config = dict(
    n_layer=12,
    d_model=128,
    n_experts=64,
    experts_per_token=4,
    d_expert=128,
    d_shared_expert=0,
    activation='xielu',
    moe_layers=[0, 1, 2, 3, 4, 5, 6, 7, 8, 9, 10, 11],
    router_score='softmax',
    normalize_top_k=True,
    routed_scale=2.0,
    balance_loss=0.00763,
    balance_bias=False,
    router_z_loss=0.0001,
    router_noise=0.1,
    n_groups=8,
    groups_per_token=4,
    init_std_router=0.0153,
    lr_router=0.00251,
    vocab_size=2048,
    norm='rmsnorm',
    norm_eps=1e-05,
    tie_embeddings=True,
    optimizer='soap_variant',
    lr=0.00589,
    beta1=0.95,
    beta2=0.99,
    batch_tokens=[65536, 131072],
    seq_len=1024,
    train_tokens=824000000,
    steps=8394,
    dataset='wikipedia_en',
)
Below are experts of layer 4 (counted from 0) of a mixture-of-experts language model. Rows are named up (a neuron's input weights, with its number), down (a neuron's output weights, with its number) and show model dimensions 0-127. Each number is 500 + 50 x the weight over its row's rms, rounded and kept within 0 to 999. Numbers have three digits each.
Before each expert's rows: a language model's description of what the expert responds to; "gets" lists some tokens that make up at least twice as much of what it gets as of all text. This comes from a sample of Wikipedia text that the model never trained on. Tokens count by the router's weight.

# expert 58
Description: Consonant cluster letters. Consonant pieces l, r, b forming clusters inside words and names, such as Mar'l'ins, ec'l'ipsed, F'r'igate, am'b'assador, 'tr'ustee.
gets: "l", "r", "b", "pl", "d", " Gr"
up0:430579411546535486527474475416525477437474633519535474533496493559405467450425551523402417448471420543495519405519384455486502496545500451499541551477459620448463539519524551394427497527500428586462506482463488596477521438457512433478516455552538493533434459496507537502477552586517480469512543515386417463558548523459486475506502441516552528509534419494542559592525438523481502492470
down0:546476566541486485462474480521531478577442420539509453493454518510548610537542638536538495516424506418529455596425494450586493566484538464537446502500478479590529526380496617482502590452548447471522537516476497494486458453534475519525425539488555536612501518472461571478509472479490474467492551495563494457478480495556560530502494413367567561487534488562445580592510501545475385513542

# expert 12
Description: Proper-name starts, foreign. First or inner pieces of personal and place names, often Slavic, Germanic or Asian, such as Gre-gor, Gre-ece, Bel-grade, Arzber-g-er.
gets: "g", "z", " Y", "v", "ak", " K"
up57:462425530447489490485592485473436470550527508451494577462493472542411406504445431531499497524436529508524541504483462510553425440513567472532434546516472486500564468496434452507500441459526588501602507507454590492587440549477447563527562487404529520514554517564567476439482590454532464435514554481431501438506396510512581533509501562495520406529437407495512469456414572520570548525357
down57:591513589420526464475479413504464500490534499517460567482553515510514528537514542526428544521505450440475465467529388526623495473530472540409609503537543456565426555501549503532447454481467437501528441513444503572504520548592500510492462459460573520461453498491482485516457526489622450502467484566508512605456589555438541461530466491581445623474491593441372458477431459543513492562471

# expert 5
Description: Noun-ending suffixes, institution names. Noun suffixes closing a word, like -ation, -ion, -ity, -ary, as in Occupation, Population, nation; also University, League, City, Party.
gets: "ation", "ion", " University", "ity", "ations", "ary"
up3:475485570481534504536513610410458413516498488420483607544510488486543496514503452464468435477419525543431544496453418436615427505462571538459517541519438507487523452532557639414496505532569523395507526573478555502511506424596638523515555421510571432423506535491528501540435509510502560534458525572531484558507527592528438505468565470512516519499503508444456489492479504543483422479428
down3:496506484530617431603551452538529516497453523449490512488507530517552451512486486471522422471447466534501499522549506544516536448430452524580376575642447458552474451451571520473502506514507527583528470545541475506565443483445404503436506579374446528502512570510521526606457494507557561508520574456504415445438545454419449397514529567476495465490524467528564470507468558546520529550606

# expert 33
Description: Ch, Ar, Al name pieces. Pieces beginning or inside names, especially ch, Ch, Ar, Al, Car, Mar, as in Cochranton, Carleton, Starchild.
gets: "ch", " Ch", " Al", "z", " Ar", " Car"
up35:538543507550516549554475445520534666512533496493394554455504470494603548523450595554464525485479488544471565570417478447397475442483533540470564556475565513517524540534543497440559518569459500509503558471518545563481431535483516504467478550534596545520508511406509601483508550591581403537468486488453524442519522564498456428471502548394559572496501546493434459524538505432450598484456
down35:487512486433423527514516507561522484496501462516490481510536533463586480519536411464559589565567547574462483571538492474509501564577484449521534416565497457460547591469487451493555571440478522515478480562520532519500447495526476660508485389485524474504526425540437462452504387501490501581611483517374439518437448526548565505463527568584523440512601485506511538561521512436417503519413

# expert 31
Description: Place-noun endings. Final pieces of place and thing nouns, especially Mine in mine names, plus village, Church, Academy, stamina.
gets: "ine", "ice", "one", "ge", "ide", "age"
up0:459500430509584429554531415470446486543452436495441460512551584569525533481461497533486491432509430531512562511602540560462513459564518484583496546525419444569510520434501422540527497449533564486464523513497548531470482443596457508505513521552628516464460568495487556539521423510477446507497432403570538405649506524522434447418459483503497418479542462558497469483411442478506515399474
down0:431351405532551509483532514492528537413556607488520531513451517556522600572436531466578475469478485465454587536449498536645530551452486448510548559537466514466510561434551513534565501582513499525468490495537531460580498535488504510545477560541468531482432495521460547495529551451513584489389443431602538503509551518506534503523528428443591457514528531492532459552407462498490537626536

# expert 2
Description: Mid-word m pieces. Word-internal pieces, mostly m, met, med, hed, att, inside names and rare words, such as Sanre-m-o, Tal-m-udic, Runny-med-e; also decimal digits.
gets: "m", " m", " M", " met", "d", "M"
up8:461430459460460499512457543476517445523486500537654451500511393546412515424529508458497537512467571505492474474459438560461565528567579520438499550526442481501536485533498473522545470416537611429536580501489440543407469413496565454548521544526456460473532602494425532406487574547473541571495519500561513501433583480549482528438521506481547462518579476462427593521367489530489443512535
down8:569326416480458476568536486615406566547482485506466568574501473498559450495518489438446510546519511533540487491494535467527570479490500439439450504532410486487556475486548515520465496440496400517412546561525503509573474483501461601503489498590470410455538461463443520527524472448465530522494563452572499524505476433558469367526441456497543447500521488433528419515544539442579539571598